Weights of a small mixture-of-experts language model, trained from scratch on English Wikipedia.
Size: 13 layers, width 96, 9.12M parameters.
Below are experts of layer 7 (counted from 0) of a mixture-of-experts language model. Rows are named router (the router's row for the expert), gate (a neuron's input weights, with its number), up (a neuron's input weights, with its number), down (a neuron's output weights, with its number) and show model dimensions 0-95. Each number is 500 + 50 x the weight over its row's rms, rounded and kept within 0 to 999. Numbers have three digits each.
After each expert's rows: "gets" lists some tokens that make up at least twice as much of what it gets as of all text. This comes from a sample of Wikipedia text that the model never trained on. Tokens count by the router's weight.

# expert 48
router:480449462500519492466551447451519442468483399511512454574524550510541425578540513473522447418511399547511440371423475510432521500503529485480546507459470537438534558493607439496567508488579448518589517417551639563444473496460568578501508531520544479548479431463491562506455509587519519514
gate0:477489544504493442368534536503541606468529513502533476508506608515423509519524497500402516513427548515449445467455493440479495470583516504443552551381580451490490596492483440483538532554509506533546466534521588437513630505493489373492491491470514460631515559519450479469454495570483499448
up0:463385414494588588427521565423493515544554475440487504505472593501526540522466551443484522514440502464539528501474401448488462503559515482545432586477472489577471429490533477528489454459501506499502454498567426538650612500486575471471488592548404564464465451461471547451533518525547515489
down0:480437630524514477479511545414513535604514533525562562468402584385474542482409504512566471519506533495470482570535509453467513507558484493498570524491610469531546518540469508489547531533522513549501491479557530445475521448588409476511454554641454519538550448464485529482565639488504499458
gate1:563517580517534437565455509566461526453561456585457551520572561493521445530577512458434482592513441561446439465476495488543447510554535473564526602528552550438464551556477379456440543605541502583528483534516535538477511425551413477508506440517548492554510406487453592487496467566502496486
up1:558564532533529496469474430590489519516491412588554459439437524453530443464599497540417465493427535506502526521532434461515497479435482448455497519530464534518470577402536475499474521562419347550541460572476500493450572395461549527474475495504502601532513430563528606495492510510419490467
down1:580518553519512485441500550514537567629476469433528506430434480574450495400528428579500526585538465537448488451443497474499484542513485538531484559453423521566491495421535421487497455541532399449529546445486434506463492528466508485498439472494640504450517588489469591397429483467527564519
gate2:532431553459590456552547526519425459609477474527587515456483618485571548589549545537505479481542427485443461449397485518512570573534543476466603520480580544525603555548484467502484572508486496543464493521533485550509521445451509470508537489492510464524497466548426394518526519557472501365
up2:416519498454516451564528548358496494602472493479458577492525428449431433517415461510488497575431439507415482445517503441562497561488542536517512516486482442422474459569459466489533568484481475512540504489492432499565456559510469505486490478478459540375472475468489477507408627482466637537
down2:410517549519523489524500601567500446498525454461481506524467460470485501542477489375372500498491543556413435561516470548529511472465418520520481553430516449488390538601491504499452520545537436517459514540540469515483544502471537593560423555524575459490525433536483574577427608510566586509
gets: "a", "ia", "i", "o", "an", "us"

# expert 63
router:442432485516534423493559490496613563442434552481469507520530517588458498603545464411508460457607428540503483393462504531440484479495527449579569475505643449491467494546565480490542430478514439482493436444472560538549518526539583486527517483469485525459522421512512467510529519554501638494
gate0:466468543583544476542498496505501511463420523399507566439486537567582523502586673535471479525523548502436540463508469426462508473506570515565494492501495550467440531583484481485509552520452510526534562453449516486532395527446536512640489420530562401608451460539525501521513484446454468538
up0:499444455488437456531600468558562508480570508465472506530499464531396458485498430444544497466513502483475415466530551562466520599458494442556563476455504454548491515383588572516473449533480460379509483402461498502528436539462496511490436490429440493362463431512480591511449563538520502567
down0:504477502567518559467510463534492463485517418544517531543506505545430504469501507514463524538539466475560408494502612451544495492529556455468421477383518564590367546485495481453560533537535526558571471518493576389504465473491493479497551316479509520454520538521522530561541592465601486527
gate1:518554517528448518483495409436443530534501520457503466443379538517460438502456519488350531617520507534482604491563515501460508444482482554533471467477546456511509493476460490503493514399507482488536595474449560534511397459451494527446512592616435403561548453544469532502609534459523496481
up1:520546452505538411508488486562507380499489538495599491531469491477583523463535451471589515432410537479516445544522486514488539507484474500481511513476372497520517519521461547508514491470498589494524426595472464525465598461543444423493421503476587542528434609505519487454457470550317484477
down1:538492527572467492466507404496465512518560450577556494518480465606467466478424475583564505508501562462562501523442475534540425453489502528539548534478498484458544557562510425504530440417495527492530484489358496509517476577512405494506491522545451469494454480306466522483596399511430493531
gate2:525477510486415512434569478588361437491456531465492489432447534492453497481513557468475378577478463542550571386459497537523529511509520506553464534569619428537517450592532508409527539475504470510517463430463488582469505497461538429470467480482451452494509422540557468469522374471538469518
up2:511496431498431459502579568663422443467526566512501623508487508584491533509522491480573468504532490507473519440520445528422473509562501513573504482543534375489440465526441539512521541504492417423494528595494443509515598537503508386412461509461531407485472450520475519490433477462477546473
down2:530527532502514524452447450483581407563548492534437495445514459501469487503598530509556553539547547633506569601546505468583400541599524488553510471484447533495522555567389489591454495490460454570476447539491483521425583496431505471493542505493468426481539544559500509533615478505534429498
gets: "2", "1", "3", "0", "4", "5"

# expert 52
router:536511468517555471463470510466531539628380516491474454508459522482492499622607448509532483438499474551590460470471566512428480407460567495496583524481456439508477438559524556492591454452516508414499481484549574617464551539489473464513483502565517516439434481440531580489545576521564555532
gate0:473568535465548430440486475523458491424463508547488422547539465512451474509523500465556476455510478538504510465504542520497507406470477457581543393479521477532353487494598512516520516512615620418478418576569543585514491429404495460425518483562523527536436538474529511485466537515387516536
up0:556509472534446532468495500518533539573641517489525528355463444526564479440498544486516521546496520515508476553519519593519545497383504458489356522522516494519574444482465467495448472487452445514550481447529457378433517568504452570498421537454452442470416502528473483508623492504551477443
down0:545551512492507533506489518498480490464456387632450461598537535650464440512411449529477429464388487465530471522533566465564552553537516523523516437414437491546505508460474603557536527481550596445455442525613497518474477614523518514517539469488487550459510479510485524531538515557502521545
gate1:543531536556357490460487429530486542520501511465507492515552379479457489505519472427511432540472535494427551491500573487502533343535493427545562497555489410478458479481457443460504433489457561436536441519370521571468483556475473421420465475432524513549541462578534469468554534430543476509
up1:464495532544539597579435463505514495454487565539477522498421579613445530505476533541458462582461515539484479554473428494487482607478353561488584499557511564500481511545506531482479564500599515480520568453529512573512555418624566488611518521525512524523432517472426489518538461524465458471
down1:442485463461485508551487439465593510507395524551431406605583477429520445497434434390508517438444429472492509502556467513582513561484512482478528415534514469461479451466496532562426529532509552517538476560452536552492453472557471462521546539451538449490499512515578555463416468641478575568
gate2:479528485529540516504457595549547431522561545511473580470455612592505509529508472501429499552498534482401448508462567457443490535625506521496599551591524572497524477487415383585537497526490438455533481470543505507456563479534460522490404439582454427466585507467451483474522441514527451532
up2:528499516431486480504543502456473511541456471533554416449751511459459549504522483487502508485496513499487563506505541436464446447479488429495547564615539533488490469614483503480445501613508458580486447513600516499383521509547484561418463535490480517554497486502447463481500444516508455491
down2:492422450470508453511468439490490526530464447424512458484519544412550583513488578444391497511503412590520612479520504507450553527504485529464449604441481512493502575567505488603393482509495497577491466498494492539448442447512439493503418448514537411583456520463610444458566537555451470485
gets: " B", " T", " S", " P", " G", " D"

# expert 35
router:570492449548560513427434503494555555525445485487538518452490515457490477625566544542478456471524432531529455484432525496418512447471573509519488523473532355528554488532462482478616376514493417401407494520491544556464593424462575476490468464550491523475425425461496517459489530460561500526
gate0:537521495560490457493466476552596509517477439550589453532524494484431526500514546519570489525591492484499504493486510467548403529461456528455560576596545487505479535493484404491535518419498414474459469492528554518394629407517579460514399505506448479534405459423544476453489433599546477431
up0:557481430532461504404400493446530479596542443551498465511620361489557544426471481508455517535475553508434513510506585457450485477506480595531542503483535453504487569425519506532561426429549404489500454541417500589440555450542523563517410523481535543483434522464528477518434443509530474498
down0:580483500478384530480447513627500476523458517504514483590605509440408444498467472484511559556501493429464520598578472448498489483433456490487519516511454520487490478576399543511417470536477557442403448561491506553442576431569493507504503621487452540493500536434551507539495572526580462523
gate1:581462485561591499475497458542561523476468521569494535386497516458482469583553471498484509524483482586495418539467571421488531529535502465586521505538517511518609519513598427427489484535471496502490567394425530398477472497487493359405504510480442497500511486458531552578573443553442453463
up1:473435569450489548438526500473534522496429579403465520467500511424479428508549465459515565473606430550487491491514459557421326502494427522481569542430513508474533350546468490436526523499457442505563531476482492498516575581478477514497598517443439481583511511495462509536574506512527543466
down1:509535523468558493496497437467518554498461541530440506519646347477486540435520494511523454445477408512535514544466591503501391518521550561477541496439432561575525372542521492417466541455454430554500519536480474503470593510519501540508580434530461522557462463495419489490498419468426446471
gate2:506489458420539400464516523531593476568516554569520488512551494459497514517472571498500536501552533514519481509494567439418451531514486567544443455454519453588505522404525571552485525517496390603438433526458465395584634503476514554540454525487544438541454535577420556492547492468419492527
up2:491436454460431504504492523533581510518552420508525476515532599485427505497452531499477509528631486418518494486525500520457555515478502424566450538511474416459459439548424492440586563489437433550479592543456505440443489468483459602588551592600523512446500528396425527500491565481538445515
down2:498557552558498499528427481581452591491497529442511429426476527559496515453461515471595553513460460541442480399523356502464555513428495546436589540467483430457453387613465417467563502503478533446524504477471522560493496435428496500565508540608481472438483508452426511538517553506496520503
gets: " F", " B", " P", " S", " M", " T"

# expert 29
router:488526524548562431496509513483544532523427462469531528513469479457469507569508539526535364503565416589522522499418513503442443455472466512465510532559537454459549566557473401514600488493477544478622492415499571476353585526451502475512555557517515457473401499504519524496522556592541563457
gate0:595567554470403570430531480483501550616388542529505504512511416494482445544487480532476450497484545534504539462580512459485454477563552408500478621595530462543558517530472461415474486448462536527496512481512499491494544490517513361462565429445456579472380501477510468497456531522547443470
up0:602428521561483542450550446498450572523567444513456522498615498487378471501478478444493545466494457606532468483493518483531424455422517439563486639480454430443518642511474534519458443501418475527538532463465493521498502531423567463473554524477541458551579514461514452507527549444512536558
down0:571492416520462516502478439551445497464601438438507457494529519570395547513499537415422537444466551526424536623495474435490535425514425461496522511412518415488391465553435453571550497493544603507438550524533531534470484528469574556452480516505452492537535404497501532464464506434469461448
gate1:530562452485505477482589429495490564520520518441519510505518447537442568548482494504520424529580566503484516477497548621537418583465475582486422487512565527405573576492511477562491561440549419534489438498405502497443471521591454533470496527437545381455475453583510469463568515602510534490
up1:528560491502572570419548505492449627613502545431494506426464469475488532564549515511547477530588592447488531495521574578534432528484453532487474516495505499398554450524501502513562488471441456461539438584450492522456406541499431608480523519503588385448526453474491435519497486559538552467
down1:462511589532477505483552557541391426538590460517584445592519462539476572455478511511496572515598596425370543458539545518515482537486518504583464514523539520500542488527584421582559578459559580498453516517440475443421500535563486532538512500408528505505534411503528486551484462501525456494
gate2:535557488509535387368517434477520468537494515405438545480550459488516449472507495595481484479436542546540538511480502548498456467474461459373460494455559437466468539512523490461569568417494483414549506371376514574487472603414490544558514529539463463583482505543495538506469489510546509526
up2:542490549545512407495451511544512442504549535447518639557536588445568545523564482524538508504504437525460481557489400437576524503456469493420507401545549439507571479507493508380475515505472518444511576423454495485469526521514413485525503639505559530501451560526458467510442395512553521552
down2:504488535457495534494464536438545499526539496483520564448451458478496604481473552507423498528571529445445463453451474579641456455530484507570516500443472511464566500412483554421515553494707486399509517502467566494446455523509539455476528533516573510513505491421467372507482513565533514498
gets: "\n", "\n\n", "| ", "==", " |", "-"

# expert 45
router:557476517548477407556564459464516512583472502509565508513449566570442539500527442479561450418513481507508400482475619579346500490509511568468495491498597442496484603527530432538455464450488470507541437427531559506393547424503582472507512560547535470538494512509517521439487458476548564546
gate0:575547493645455430473500431476507453577449429497566461520503489539537581450487525505540474570453477522513441501452540471477451496515361430578496430499501520505525554408449470477425478423535525548374560454531513423481457495496606508390473552507452508496513427540547487449498474490510491497
up0:466478481493516545509570431532432510454545534504526478516543495426503540543480635414486555488477500450505585503493424533557431431485481465384616521500464498418429496524549551418553546538441510496425511482391470476399552542517534511507393512523406474446469582545461469510468522449542488486
down0:512539511588552569543581439531560545459424513469470580407431508496607442382528492496511547525587522494539537459435483577574493534522452427419467585490463559441492461498471470590440592539475555491478494491455487558480527393533544425517525516535547455406563503513536482449483501478490488479
gate1:513552384475450485497547455451486522584465614509545527476502488469544521463474509520506505546446472491479498543577484498543580353523487534477522542554522535423515445520488472521501561486555461582600500493444465598418516384446533598609561571516449446547499508522496465488447454451577521512
up1:527507441484516437555456409528446486527517590418623623467531470506494513504465519516480517481518500563502531549546583563441532429470588530521585566524527501387545534486534514558527533520535444546643385471520477559472465514533536482390504556463453502584476452480479515552524511484483489464
down1:460497531431488527459494458517523556529478554546515539555512557493490559446406483524536514547491493368535459540477478475491397542635513510504528547490553441507569547496555512592456549531397506519505522481469432568533528445520414510452446497474436566524520495515599475513532332490495456402
gate2:571556492589505451488494497548497494471435480649521489614506578530597573478488482498450490448545442447530555519525529423452528470481554451519581439404427505433430477514474521465538504478585497558447458477567506487354426456454520544415502538513469522534462520550487468491465473489492499586
up2:533514511464514419519573445466627447518531622518498467525516458564640540453487537590443575491477460419524503464515486530463543513488518577463535498491459465424481477512418461500529572443512509542486452489427505553473454444643460533468493513514475460493493445588406474534612499526551501469
down2:519483481541550536552563388513451499557480482487494468537505490603525573460449465496499449408506534476580554530605426507429470527451484582529520392528501528493468463461441481510532549477537540531465457485477426397472406530496514558512579547444513440447493587476372474444521469484587565556
gets: "ed", "ing", " with", " of", " the", "ated"

# expert 44
router:452525450547494433504545466576462558496453512541565458496499562411573526582567420523490421478529527565568498435412547585508450489449548548536636452514506397499518571534487498546474583449595479476444465493533541517451482484582478434504492528472448471489509410564462537399524469530528535474
gate0:423522519495404439499496510516477482444489487594506489459568463480534426480518528585491492584387507530524505494521565437497540581472536510531487482476532562494524536539526451355522537401433629477452436484530502581518440483524566444575510578561512465416442474562555414451457522521507526488
up0:404502525501463445551555499545513477509480502496441545565571486483643386503543580515581471445406531551409604518536532551517515454586510419508439483462380418549458522566493526484513447554525532454480479483545511514538508490495559526517553543504561546429568469536538438467534420453491530518
down0:496425487579454486580553538568590451648424527541497426444482493544546500507505546439526528573486564509478480585562514540550488489575577491490522426488455516587570488567441429455490546512545534436429486442587524512464472536474517470537569565553494443540504471537520477542440422417558524512
gate1:526551449473537481572406619553488387500518534460585495480465533504455537531539473527442459528567547497569415418503483490539509514622447495578514505480626532412548540504556440570495538436590553461535573416449528512458589479463538547531485484454470534500506486486463447418521490503496519525
up1:401419392541385544440477473467411541516541414468461613478589528564515449513413471435520504519471526471461522522451486565566504509452521429406577468554529490443456508544493490527562492522417476486522561463509497539501487590544481450457529459434497468510518474487407547566582528467422489511
down1:505381467497563532475553459492501456524459504476558502457462518482550463462525503418537563425486509512528437528474424626503601399539496422500504513454572502575500485544558494368438559422547488499546491475478555388441484475488460494500462461503554514469520395411550428455542528484471558456
gate2:576478458499556434519556553500496649556541515562518483418475511489496526584577493509513505477505437575420516489433549542533586466465496475488645460485528523467517594605470529545442525595448498526518422544594484469511505517514460451486439523433528465542553449571526467493515429550559540465
up2:581575476523501501573622595535529463449475417568501493460463554507466496551529493507566419499473434467389531489460451448483509504496462501519563487542505391562532537553442503587478451559508489467419542434412479550514442480497365568410430464533447487456550477531477479527552508502559535508
down2:400533578499544549475492595488454513574507476521572511520374523439400507509474464537543462540546465477483507512488440498454556445522514464519500497491512494507494513581462555550455495473480557587567479547537404471439447461559520518482523348585567533442565451572467461442466445592573521538
gets: "-", "ic", " c", "c", "al", "\n\n"

# expert 10
router:535466478558540458527513469498496609521437458475559507544546506457496501515581479428558378537494517539492468493502424439475552370425573565510509476408504467426441506449480398477507455401576537480505406438492540510483479479486481458494502554461526499563444504454408462465475491561557618551
gate0:475550542475546502488548445453513569524480664588551523574581524502458503498494566503496453506514521448481543505484472560495475391493422545454426537429524547523466390464492415472519552444552452417475481474463467533386547503507531506491662549523544488493526518583492485507476494477435450452
up0:507527573578448459489439551517511543544497515589330495488494451551463377529501473477468512470502503467498483471582491430543403503514474548448455483578459531561457451498525551564480546562591533460501524468515498500510362587441521412538467481509483484505554548524534480528366509445486495543
down0:514539574440474490493484492525517536507498493552513501473490398526494508439522511509587505457481428614552400513544536535582483414508519391508559512484449452550449413490506517616362443567399560564472479501551561402548470483496511574507503514585456507581502520497439482558486521555503516513
gate1:447546398540496524455524475529513456448466463529377461434450511479452486538474562535494590416601532469485395477490567559544420584542468453537556460516559508591528497537550580492512436492487423480486604502488460515543420438514491541418523545513471502460598498464560523486543529410495454460
up1:566495498538504619510534549542513441504541502548548570541539554478565524433455483505596547515538535522468464536520437449520552521423469573520449411457508545414444565446487497518473519469402504588604508510423405446530456499525499558458496577450553481563441542464435416546562410479488485454
down1:461594504519487516521589569483464556440429495516528539354492463483546496497537563488533533410416490521472466371504492474546529502523527533467523543426535611592455485556491396546558488463499463539505481456465583572535507463497442509473525588514543476518476496446492476424454622509482591514
gate2:491541559458405513587566456518597367535569547473504443396487524564484499471503557501514680458503532514515431497495512484474509585511474437487515527589534502489492552513514534499490520574467542488551522531510491469484487489511534422538449441485485405476432459510504479467512462491337421496
up2:477557499453461543622494523516586364592552498524595543499498459590599609519502490433571613563521567493445475487582496401492506470539524525557536549511509528540486475498486597559490563540493525521512462470526463469574500483546540488459474490508424406505472500537445487480518426530455467526
down2:507490480427352441465461522463474515521550421501462509549391458514573514530525528449475439485512522494612515488462521502444473572420533513514486538567538383478612536457516493522436519538435427465451562484518547583457537553463538424443488496560478481445563556591558589491536446505508464480
gets: "\n\n", "\n", ".", "| ", "==", "="

# expert 32
router:526538464545470449487620436480580486527494493535563547566508525538484445471534537492527407454471495549597532473485557497411445518544464530545518460439550519566564573450635493552503420425515435485456450483503566499471528455503544508518464516566515404533507503528517553444588580585457586573
gate0:554531413500499532480590484535505461472434474557458356532469482468486559457573572496515524458559514504416446485506485489443444452462561533551517548494547427449467530417491511498455568569552543539555558458506506394564475389453436425410510547454492467516514481518508538430427545519548549596
up0:459500565458505530428481439488544510494473479485589538449570515471536465574480406487556506503495445424686482513481518453547594468551509468574548537549457546513519415531457444670535479507503609560486544492460479544493513477495512477504445520569545546440501499512497482573471524455581448494
down0:494483456513444458425446579547551537537500512484489533465467525502556442467612507527487545485466376511452456410424418454474417524497495482525565555507511480445479514507446445506542481433596502433479494348531485471594514575490542522444448519408461492458580503564427528511474580472574475476
gate1:451523477491528454577545521558478534523454435418540602410511540483504459476532534451476503396501582452498561503494536514541519503476569583520454466443503512565522586447493475428459492500614427543504486547540454471439514471519509610527430466432413515529445561513547455439459497536447458645
up1:604575454535521616457530526534482553543437501479518556482463527540482568504508456471484481516486540419549523501513462454536523480489478459453464549543550479484423436527538418573407442497394571480595445430479536449533550548414413448468488557647452501474520450533564529560513477443502523547
down1:561491458543528437505569493349558463389464466547544453543491416532484484485487416484496552573491526534427463422520577567506502425448433556458486501556432468563565498454623535447522509537486456575430479518500530514461481579497537442498418443534559561527464556494464508550512486458485575546
gate2:502444485488523340503444478508442457529477493498525507539547440555478494492470536511457476541479462481532474545473559524422479465485520589528486495539626614509528645450432482577529509524600473477382506489446495460534520505484409456446530592571513441527518544503470530479585496570440456530
up2:540430470505426566548505457552581517569486451488513402538591530461466569471526508513519574462457479554430515537475521475513516590456496529559476594453500504462467473513471540517479636481561604570482440445513485429530472473551486498391539370389438534489512516490544511478464520425552528534
down2:441468480500535432611472550499479515431526504466476462430527516422520618616580472519552555517489420537597527489529519540444562587462446456427446522390508524557488528443400507462491467624503544485495531589524533500479568439512472464535487442561499509506470520559533441485481464537546567524
gets: " was", " to", " is", " were", "ed", " are"

# expert 14
router:516498481510556481534486559446419502468490464565570528488545548434551513605528477461459471408489417486611511406468541511470525435542556455465542488459590422481484490541552518535485420538507490371622518525484545488470494466468458390475518528451475537540437499516494486392530550491441582424
gate0:497525459493541540478544487563463499514528441516563495540524474495615457561431504552421488491480532537398504465449537495537461510492437503502428599486567501545541528437486475457489485440544424524524398497608450556531527542564613431625505490465493534538490476595433428452517487511454548382
up0:486452601555551462512457536474551524461493465536458423434520493533557474420586518540478490451444379411479525590471467550442519543438470560399442434477385576469447539466476530508468438493447364527477453505458509526491607485483522500440453495484561487548559492502484582538494516456556494504
down0:584534483464604500525479490519377498462469488496540467490580555426528586501551599498422504406470499564504540448586507440447496495530457458387528519579503409442532528530422531533469468433594495478500527544485479470474475510577454540514499502549431525484558475404484581484604510430517519481
gate1:458486510510385553458582467520566495511463404406596467489489555502566521518596522470540479552444430507570507460494486491503436502565514488516398579392454461486542571517522440543438495472446517499513566382520530412500549395496447533501468502456466544441524493462565423438513517525430519506
up1:534359482499445478466515521486538513512518489471583555475561563494510506579554576437542450461443504470451594463555460547575557530522465403418485454448486514457554549564492477473433506574545580477431503514574454385474500484444436467429417488450471558481469527582508464543575448450472537517
down1:512375511535473497508456430571478604448500469552563489453383467444498414467464470427550549467511550504490537525494457476497400535498493510530421421460497449518490437494523524476518518504485548388513529519474529584466501487557482569525476476411542452297498511454521421458472485498478520541
gate2:540537423481462511497562494480484492462452473479524533471525549412518496498471574547488494518486477506521466389573551461501500470547479480452458467524475500604470564480526490678465460494560492513534512507342509492597535585513474512477452495522538517503488440629542494448605492552580538399
up2:513475506603560568572500493500558548529582577464546541544424520655539436593503442484453471406526491551456428566425461505574465478555482520575507450471531547514503497522462500453549530503528521490514515588529490513458456492617519511615594554500485455447503577485520458516418485492521465529
down2:464402486527462539454538464502494377507494489504446550542523563635441460505426547544508510533574564421492536598405484548418445445499480515491552478402412433576587501550407491446506465480541492529429484532492552467505489426537537491466472547473540583443518411516474483493475504545492469448
gets: "ar", "or", "at", "al", "\n", " Al"

# expert 43
router:516550445550460482389530436401504562532429578505559500537528525434536487634602522483462459467547484536471526476532562450451480539493566474530515520468547493476522504460584490480620461488499559500462488537587583503385497541503490468451508487533445551462436483534589503421445526473548607455
gate0:676498416486486484520548388525484502492448501508536520449483488567582473515523414416565482478515581461528579423544492459522566528453527587504461482527580512488469486526499472520448504531469531572390517468567518506496489523438521616463532503467480507510512494563532550458486344454544528543
up0:476536352463491523477477506542406479492455523559499579478473453493538480566418483496568525481500488432488472476532583436475520484428497493490414483534622530402365485434454463551546575441465547495505548467537515503590547526503509529442569400517520502500523426579453531499455530492407475532
down0:508512559532641480489504445490597531500506456525475536411376567456577517558464552584480469524473443496562461493522458517479507467414480561502460474448506544486494521481518508589424435538519424616559515509466498472510525571577537501548504476548533479612483535558440414522543420470497556573
gate1:548580435469500473417603468551500579592443451563493612395525468500476528535590504520539447462479532469501528520479639465440533406465552412482448504477497474479555533500480488516489456497445507478554388494448478463506533424539460506426410502533430490489549467580503502445534484420489517455
up1:511556483547453462478507514501539433500549501501499446501403499434558504521543545496471531442460514529455581504523520502490461375404545433479582499621545564410513495424569521460559510532569579509465545504438532496531541381494401491439468502475431537571554510516536453486514448389422504446
down1:426492496523508555553583495419492532516512501475397456415503555607547459387456485538535542607414517500582545489539542592525450447488526476518493484555551546535485542525538520586472497470474574475595462388475461538533539428472503502470496537538404467505552465532421504532592476445469453527
gate2:502574476491476477506540509465464470586493491644565554456495469512459532542511517527433472493458511422495505445556583449428611484555566549529605553423534399517447496469495471411521450526489512469456582489499527566458454381534537530420550516533433452471507515478489517532459450535595587512
up2:564600527515401508427456502450537494560579455426447413479569543564543449444489439499487507550637403474519535531462468528456488450502469479506508545575524516458428499335497530516498401479499470504518519486523522535514481602569492514411555567534507466507561490518420438489527546505479496477
down2:541516594543588522426377477496499501469455511515509492452551444365524510478462518548598537493562447486460547528493443500514510462503525538472475513507559466449527385505446421522600544492521574586459564447572546529538532466456523499489551531496461558450490481437517441497554550522648568531
gets: " |", " in", "y", " In", " to", "le"

# expert 28
router:462421518496543408501543455484608507486484542425530492458415446534498534534541531436512392537511462511485510461400445595512481396515465485476529481530587511441519567515528438480556465447501509425561494459493577536399510533461470450573570500519486489371484454452510523394517548574547556489
gate0:507451433536468457416505509610476481502543549502558632451519508584476535544521522566433481437488450440511499487476500497564509445419485405434411531566611523482534518514447450427444541483494440445532501514570524399486556482406471460555597505537472536465510456441595507496507525486521499424
up0:509486501527572568506356418481590517460469375520458528454483394523538504513484489502535525535543565503569490568422480494526511508444479455546494528486404479542522498544466507539444458535381441485425522467501480509465472524492445455472428505533555487520567428410420528524504601590513493600
down0:599443451472533537520466417497508545444467490482503471561464556581449456537430473509529488433469421476442444421371481517555521536487518393468526499469470491494416594493562494479550520503460527464484500476418510472484480467429443491458423486467614594579520444418539451488412560533458521437
gate1:469567419453516548496551548558415435552467435503524463481465546539526627412544392411579426504556469484473514486539494501518480437530462563486447428513536466552529576597452485503503488548554525481451455446506532512406513467476464511504456541553378511514509435505516520395437443519530550430
up1:464542511504513479484379506510420442540475526529478465541491450579372474530424498465477461521437514433478566454434485490471550492535500476448460419497508486458494505551507523449549507588525438454470557520430513511416480446464323485509500550482400509414473424478496561427501518550480429404
down1:491487490479502409509563493459598545587513400424496430540516472562462534477443412506567489500499585533422535518455480488473565445459508469504503516557524447485452503524580455529479509455477509567511482525532478463446603485534389576600431565482525557537479453548466502548515409650515464459
gate2:509446472459513467290458468515401506518517565476525465502475531513515569456497476495484520499434473440444502463462437543495578516471460480621561494532431499487536519504525531345590474488519486447539488485491534531498445531496545410437526464476512511411518427589441507528602499532487532543
up2:499430447492490442409516482530469501425450444460491435442497451472458505470498578414435502510526510474493569531466479585506504488460504476569463604516558488449488542426510507404535492411566507455456498444532479432412446508509472366531551460454408478576573455548560476512546487587393494541
down2:500557421508450490525526501527503484501538456408449543476501556429421556402505499478468509433551543371483482539526486402511498466463456522504500492515522522530463431488364456470480494449564450491504478475401494472521466510513444586462470500361595483422462488466373483477510417555488518578
gets: "\n", "==", ":", "-", "===", ")"

# expert 50
router:465469514488481472545569426514465517524415417467615460519476512502552448506533463482453447468546364580548476421431484600529458542479494518558488573515546405459511526470597464462576480587496386485487477477543566520456531423503463483531489552555545434525464418501460484502456489584456552542
gate0:512467543490539459452568441528538525582521511509582504470476513540528498536487578457452462554584376521428461462464534496468461475449516408634503578446478486499492539491517408464506556481512440482496507536484481478566581557521490503559401621389451508543572524528465561549516460615495476503
up0:476512556492466529493421636637537480560459472427452483453471552500473537530535459619427473482534478507680486457454478473499519503475509468618480494470431474482520518453484447462515505492425452558414471535447510560460467506587437553584482556475508490498546486573514556544517493477511494448
down0:522506479594440419545525503488501464521474510488434443487419562560517588425528513538452488543495595530565534485510521521431469525486539465486510520419372536561533506535446403510399473540554534471444483466568439551493497506595529466520444571597551487527557491480442605466465470626506520492
gate1:389522503463540501502479539481366427557449590535586485364478526427582467515521527476410476449534511488502525475468502514530505519512521510470544532448579419450462524456482457489575452526508454496469514517513497517540499409520518449470529476563487452483508487581535478481569463522555524704
up1:485475497430420442499446520551503611448487536472466522497433453498489382486453485480429499501365526440412468523407486553380524470479449553409438513457521458490575522511557497484470408493438499541477504510540475451443492548497538524424570457366539535485435435533465549439514465500508504498
down1:444556561498537502499529531505612592497390505477513534398450533405538515533462524512442564489441471576442365451513505429488436498590469460530586514460477534499558452472542554553525499480447505518549413524506479504450449573513463511564569516510496501554541523456420515577447534379502542483
gate2:465573513498410440439535536442441504484326481503551546427538481481564492537561626433483434474570501518510584453420483547535467542560469450552448410486565505496568461546490490485555473532509532559507503529461519421524513496539420494470488512476454549459477558404462523467497397501475496580
up2:559488522417568525470431566458458581505419515469461456516508499464518439524480499460371552514492475612511485557474528460486495483484495518469503492488576561546441500520376549448566546512546513577570510512419588491438500493548465401500420521579545497519584429472395420533514480527557493440
down2:531558560443548429422467619555455453461487518464585533484498506417535565568464529491482528484517485603546547558587457496503536632509496456485551475472514522496517444455555571462634519490566478576471479529472528460531450426553417520477556504447492527531538510480451448520508435519627541485
gets: "or", "in", "on", "ion", "1", "is"